Experts of a small language model.
Size: 10 layers, width 384, vocabulary 32768, 131M parameters.
Experts: 80 experts in each of 7 layers, 224 ReLU neurons an expert, a sigmoid router, a shared expert of 256 neurons.
Training: 556M tokens, 8478 steps.
Below are experts of layer 4 (counted from 0) of a mixture-of-experts language model. Rows are named up (a neuron's input weights, with its number) and show model dimensions 288-335. Each number is 50 + 15 x the weight over its row's rms, rounded and kept within 0 to 99.
Before each expert's rows: a language model's description of what the expert responds to. This comes from a sample of Wikipedia text that the model never trained on.

# expert 46
What it handles: List and table entries. First tokens of titles, names or values in lists and table cells, such as Nominated, Yes, quoted song titles, Denver.
up0:58 68 70 72 39 32 44 62 40 68 20 33 59 60 71 60 62 37 32 46 72 33 48 61 62 47 41 00 33 38 63 88 47 21 49 61 63 38 61 46 43 40 55 36 27 30 40 41
up1:70 69 23 60 39 45 73 54 40 60 54 51 44 73 85 30 45 72 45 45 52 72 26 44 56 53 55 65 54 44 63 45 90 65 56 51 65 48 48 10 58 76 52 24 51 51 48 75
up2:52 53 61 53 46 54 37 53 26 40 51 43 31 35 41 17 61 37 44 50 41 32 55 39 43 24 68 65 65 44 55 52 63 59 44 35 53 62 30 31 49 46 49 72 60 64 09 57
up3:91 79 79 49 50 62 26 44 65 48 53 31 56 33 63 47 43 52 65 53 30 40 42 58 56 45 28 48 59 49 32 33 48 68 26 58 42 23 48 49 68 49 51 39 28 45 40 74
up4:66 37 42 52 63 48 38 36 24 50 59 33 65 87 47 36 63 42 68 34 33 59 53 40 64 37 72 36 54 23 48 56 56 15 53 31 58 74 42 53 29 38 58 43 50 51 37 35
up5:66 39 35 55 62 45 73 58 36 56 51 20 58 41 24 31 45 51 64 52 48 27 54 58 26 70 56 54 49 64 42 74 50 33 44 60 52 55 81 45 50 56 47 67 28 26 54 56
up6:50 61 44 83 49 56 53 48 55 42 53 43 53 39 49 69 34 43 46 50 38 52 54 66 60 62 60 43 37 49 44 58 41 59 50 72 70 49 45 87 50 66 91 46 12 42 47 47
up7:56 52 36 52 65 52 44 42 16 62 42 25 46 51 36 59 48 32 36 19 40 57 40 64 48 55 58 43 90 25 56 28 69 41 47 37 30 51 60 51 65 42 57 68 32 07 59 50
up8:62 76 55 47 71 44 28 39 09 57 50 33 82 48 40 59 59 39 64 60 24 51 41 72 42 62 69 47 61 35 55 66 69 42 48 51 30 61 46 39 65 44 54 51 46 37 54 57
up9:49 67 36 61 51 58 65 53 49 65 60 39 51 60 17 59 47 27 31 42 41 49 28 95 22 96 66 62 58 41 33 43 47 34 34 54 46 41 57 48 40 45 58 40 50 25 86 37
up10:63 34 56 40 58 78 59 46 63 56 49 55 75 36 49 60 64 40 74 56 61 40 48 75 69 50 42 41 56 51 59 60 52 00 44 90 35 58 44 60 41 52 39 51 40 70 32 44
up11:51 22 39 64 38 60 28 54 32 29 54 50 40 67 51 54 77 35 38 38 31 55 26 48 39 53 44 41 74 33 30 38 58 68 57 26 27 27 75 55 77 30 80 60 54 54 48 53
up12:49 81 80 37 59 87 57 59 49 67 70 60 63 49 41 28 38 60 44 44 41 57 38 67 51 56 53 30 37 49 62 55 52 47 49 71 70 55 52 48 48 62 51 45 25 53 85 75
up13:44 38 48 68 24 40 63 73 63 65 49 45 67 81 66 28 34 48 50 46 32 59 43 47 65 57 60 74 52 45 57 35 56 46 55 62 65 61 49 61 59 48 42 63 54 56 64 43
up14:48 52 40 74 66 53 66 20 81 55 49 53 35 41 46 60 45 47 43 48 52 33 43 69 45 59 71 74 72 52 23 26 40 61 38 15 41 63 34 31 61 26 60 32 48 43 56 96
up15:73 44 39 59 65 54 58 31 55 55 48 54 58 56 59 44 47 60 63 54 15 62 52 42 26 53 50 58 53 74 50 70 49 64 18 42 22 63 51 42 93 31 31 73 63 49 50 38
up16:63 65 49 55 41 49 47 73 51 18 49 65 30 37 55 39 28 68 53 62 55 33 47 64 67 33 58 70 78 28 45 42 76 34 45 52 28 44 45 33 71 36 71 46 43 70 56 56
up17:42 36 14 21 63 50 18 47 33 51 29 79 55 66 43 45 67 31 74 31 44 71 46 74 76 69 62 57 56 37 34 85 47 39 38 50 24 40 55 56 45 60 72 35 30 28 49 39
up18:48 56 43 46 55 36 56 56 43 47 49 59 61 47 47 56 53 65 55 41 59 54 49 41 58 54 65 37 68 59 28 44 51 38 48 35 59 35 69 41 59 52 86 40 60 41 46 25
up19:55 64 54 46 51 48 19 47 53 31 52 42 40 35 27 51 64 39 41 43 28 23 70 43 56 15 42 24 46 48 64 26 47 46 34 65 56 80 36 45 44 45 46 71 41 73 55 41
up20:87 49 50 45 50 48 17 32 33 65 49 24 32 54 63 50 75 36 29 68 59 40 24 69 44 55 35 46 61 40 49 33 48 79 38 86 51 62 54 62 76 25 49 46 75 65 54 29

# expert 61
What it handles: Openers before names, brackets. Opening parentheses, single initials, slashes and species abbreviations starting a span, such as (2003–2010), Jack A., L. hawaii, Strangers / Lovers.
up0:48 50 49 25 42 42 41 28 41 47 40 42 54 70 71 27 50 64 45 37 33 57 34 52 19 26 49 41 24 24 43 50 77 75 42 21 45 49 53 33 45 40 80 40 58 54 38 44
up1:53 47 69 58 34 25 68 56 59 66 30 56 39 54 42 39 48 50 62 50 31 37 61 62 64 36 82 54 61 62 36 33 74 51 37 49 43 67 64 51 36 52 55 71 47 43 61 45
up2:40 45 52 48 45 65 47 71 41 59 71 49 64 63 49 73 70 22 80 62 45 48 35 72 37 76 60 26 39 65 52 52 82 51 64 56 51 71 72 35 52 59 36 45 19 67 75 32
up3:41 32 54 34 55 37 17 51 28 44 54 70 57 63 30 35 19 33 68 33 58 61 29 42 39 44 56 36 39 52 57 51 41 36 54 48 69 44 59 32 38 36 49 44 57 53 66 21
up4:60 40 75 49 71 46 48 59 39 81 58 39 63 41 32 88 57 23 55 44 61 49 54 45 50 38 40 15 42 43 40 68 52 68 59 56 41 30 53 62 63 37 67 63 51 42 63 30
up5:60 35 32 46 57 54 41 47 50 85 24 49 41 67 17 95 34 39 80 16 39 32 39 64 53 27 65 43 55 32 49 72 43 46 37 79 16 62 55 58 76 39 45 57 58 40 31 29
up6:48 38 66 32 39 70 59 73 27 80 40 39 37 48 37 52 67 30 83 58 41 25 81 23 76 54 49 65 78 70 65 32 71 20 54 64 41 66 65 48 70 73 43 72 34 46 44 20
up7:53 47 61 53 38 25 49 56 70 39 39 61 42 72 77 27 41 48 46 40 25 34 37 67 74 46 75 29 40 46 54 58 73 58 49 32 48 52 57 52 75 57 74 21 26 46 59 47
up8:82 23 50 37 57 15 53 77 64 38 54 50 54 67 43 58 47 37 66 35 41 25 59 70 55 38 44 57 56 40 38 64 55 46 53 54 43 31 58 49 47 58 62 49 51 55 38 46
up9:50 39 52 35 36 55 46 32 49 77 30 38 72 52 39 46 58 34 58 40 58 58 39 40 64 29 48 26 27 48 34 71 21 61 28 39 58 43 61 67 66 44 67 47 55 24 44 29
up10:62 43 34 55 41 66 30 54 49 44 34 61 58 40 53 63 10 38 69 45 35 63 32 80 37 36 67 60 53 39 47 46 50 54 59 34 72 52 55 44 59 65 74 57 59 57 60 62
up11:50 42 51 58 54 34 55 35 69 53 27 38 45 53 43 70 66 51 37 33 37 46 54 48 55 43 51 29 57 46 42 51 70 63 59 28 49 42 50 57 60 36 48 42 52 26 48 54
up12:84 43 42 48 47 62 46 41 50 49 18 48 51 55 49 29 32 38 67 57 22 80 52 72 41 55 54 56 49 72 07 47 63 58 55 60 60 46 45 46 73 64 43 43 53 31 43 53
up13:45 56 37 58 44 47 37 65 58 49 60 42 53 67 69 40 41 61 48 46 37 52 18 26 46 33 40 25 53 41 29 60 48 60 69 33 71 39 57 47 52 48 72 18 45 49 62 55
up14:58 38 76 33 42 65 66 72 64 44 24 75 53 64 58 55 52 36 46 45 68 34 30 45 42 35 52 44 63 34 54 55 93 53 44 30 39 61 74 51 63 30 78 87 28 41 40 54
up15:53 36 39 61 36 54 61 54 56 39 43 29 56 54 52 59 73 56 81 59 69 62 51 38 19 68 79 68 57 71 42 82 73 45 50 29 14 59 58 34 52 59 63 60 43 44 48 54
up16:61 91 46 35 62 61 63 60 28 50 50 28 59 68 61 26 31 60 70 37 34 49 31 71 56 54 52 62 51 37 58 71 35 31 40 53 48 39 53 53 68 36 69 29 46 53 18 24
up17:51 73 56 60 52 45 74 38 65 50 64 21 58 51 31 53 45 72 71 23 32 37 51 66 40 71 60 15 18 52 66 31 54 40 33 60 56 66 69 57 36 66 34 37 72 41 80 20
up18:62 31 83 61 33 33 37 45 58 32 24 53 60 63 69 52 51 48 71 45 35 13 49 59 68 25 24 08 53 48 76 42 77 59 60 56 58 59 59 58 50 66 52 47 43 64 53 48
up19:50 84 53 58 38 58 56 51 57 71 47 57 50 57 51 55 57 27 69 37 29 38 68 62 48 75 43 47 43 68 40 54 49 43 24 52 39 49 63 58 62 68 53 47 52 59 57 45
up20:58 71 46 63 38 42 50 62 32 60 30 50 45 63 55 54 38 29 26 55 26 37 42 24 40 45 57 33 48 42 43 83 67 45 62 71 51 66 67 44 56 64 39 31 10 68 36 38

# expert 2
What it handles: Section headings, list items. Wiki section heading words and bulleted list entries, such as See also, Reception, Biography, Siege, and list items under See also.
up0:58 42 66 15 47 59 26 57 39 30 48 38 56 46 84 57 37 56 56 29 41 43 39 35 18 65 58 40 64 46 39 83 61 68 56 38 55 47 56 36 36 53 46 31 42 61 42 85
up1:63 44 52 50 41 43 42 67 56 26 38 38 48 49 57 50 58 39 59 61 30 42 36 36 45 57 42 48 41 27 37 63 61 45 39 52 45 80 65 55 54 37 32 61 49 41 52 49
up2:44 63 38 77 66 83 43 84 39 34 15 25 61 47 49 54 51 35 49 30 71 35 48 55 38 41 52 62 82 61 31 63 52 45 91 75 44 42 63 72 45 55 58 33 52 29 52 23
up3:38 44 30 42 33 34 46 77 67 50 39 17 45 27 22 54 58 28 71 64 51 51 71 57 45 57 86 62 63 76 40 63 55 44 63 58 22 64 42 55 58 55 43 88 53 50 67 27
up4:53 76 48 50 44 58 51 51 41 41 55 54 49 54 55 27 33 44 57 48 23 70 65 47 48 35 60 46 40 53 34 54 97 59 40 40 35 57 30 59 57 48 35 32 49 60 18 73
up5:41 41 53 54 46 43 45 39 36 58 49 38 77 66 54 36 67 22 45 39 30 44 26 49 75 62 74 66 87 76 58 39 64 23 15 35 46 52 53 28 62 43 35 39 65 46 40 64
up6:73 41 43 53 48 42 53 65 50 46 36 07 42 54 40 49 70 39 47 58 45 59 45 35 75 88 53 63 44 71 46 30 45 64 45 44 27 43 49 26 59 95 26 75 57 57 62 39
up7:63 05 25 24 49 57 55 67 70 49 31 63 48 75 36 28 45 73 71 31 65 57 71 58 30 41 59 60 63 59 38 57 72 40 69 46 42 70 55 47 26 62 53 48 53 38 47 72
up8:53 65 58 44 40 58 37 59 48 46 61 45 47 63 31 33 36 63 47 47 47 20 64 51 36 71 55 56 61 76 58 42 67 34 28 51 36 61 59 64 45 11 51 58 66 65 71 43
up9:48 46 69 40 38 52 75 52 71 66 49 58 53 70 80 13 31 45 49 64 51 52 54 38 57 63 59 46 60 56 45 87 67 62 28 54 08 59 29 44 39 25 42 65 63 51 63 63
up10:66 35 32 54 55 38 55 57 78 42 42 59 51 54 82 60 60 42 23 36 59 49 30 43 33 69 41 65 46 30 41 63 66 67 75 36 32 52 49 51 59 60 69 41 41 33 50 66
up11:67 67 46 56 40 55 52 50 39 63 60 42 35 54 44 65 33 65 35 47 41 68 49 32 41 54 62 49 19 65 67 38 43 54 48 42 37 67 78 59 54 23 38 58 36 51 55 51
up12:50 48 57 60 69 47 33 51 60 63 48 21 56 54 67 59 59 27 40 45 60 44 40 44 51 45 44 21 43 49 50 51 62 39 55 36 49 53 41 43 54 42 46 53 45 72 61 47
up13:59 40 75 10 41 46 57 55 43 49 64 50 63 62 69 53 69 36 82 59 48 61 57 61 55 57 49 50 57 84 32 40 72 49 60 48 30 94 77 50 46 76 57 30 48 24 82 58
up14:71 70 40 45 42 70 49 55 46 52 47 30 70 36 61 69 72 37 55 52 23 52 55 35 32 76 53 54 51 29 29 82 57 56 31 30 27 51 28 36 33 32 42 71 44 67 60 72
up15:43 52 66 31 65 57 50 62 57 55 43 61 54 52 76 52 50 56 44 40 48 69 53 68 63 53 47 45 93 52 10 37 60 58 44 41 43 48 53 47 45 62 57 40 58 51 55 54
up16:53 52 39 42 37 35 30 74 58 54 43 42 48 49 58 20 70 43 24 31 39 57 33 57 27 51 66 65 38 37 48 60 51 48 23 34 64 39 44 53 32 47 45 51 51 33 43 47
up17:72 52 40 42 62 76 59 58 58 44 44 42 52 69 62 49 51 51 31 33 28 39 64 74 72 71 66 51 30 37 58 51 40 46 19 53 31 51 73 49 54 66 80 37 56 56 50 65
up18:70 86 71 38 86 83 42 67 18 52 39 54 46 34 42 54 50 38 43 38 35 24 38 43 36 65 44 19 66 63 55 42 50 35 21 32 48 67 72 58 57 48 62 65 41 46 54 37
up19:78 61 57 70 61 48 68 50 60 61 73 38 75 77 72 50 21 50 38 38 64 43 24 63 55 37 57 63 55 56 68 66 35 38 68 46 38 42 76 64 62 57 36 69 18 48 72 28
up20:35 65 14 68 42 60 40 83 26 48 30 58 35 45 68 66 37 63 30 85 46 60 41 44 27 79 48 40 32 31 40 60 52 42 42 51 22 65 53 74 57 50 43 53 33 57 69 39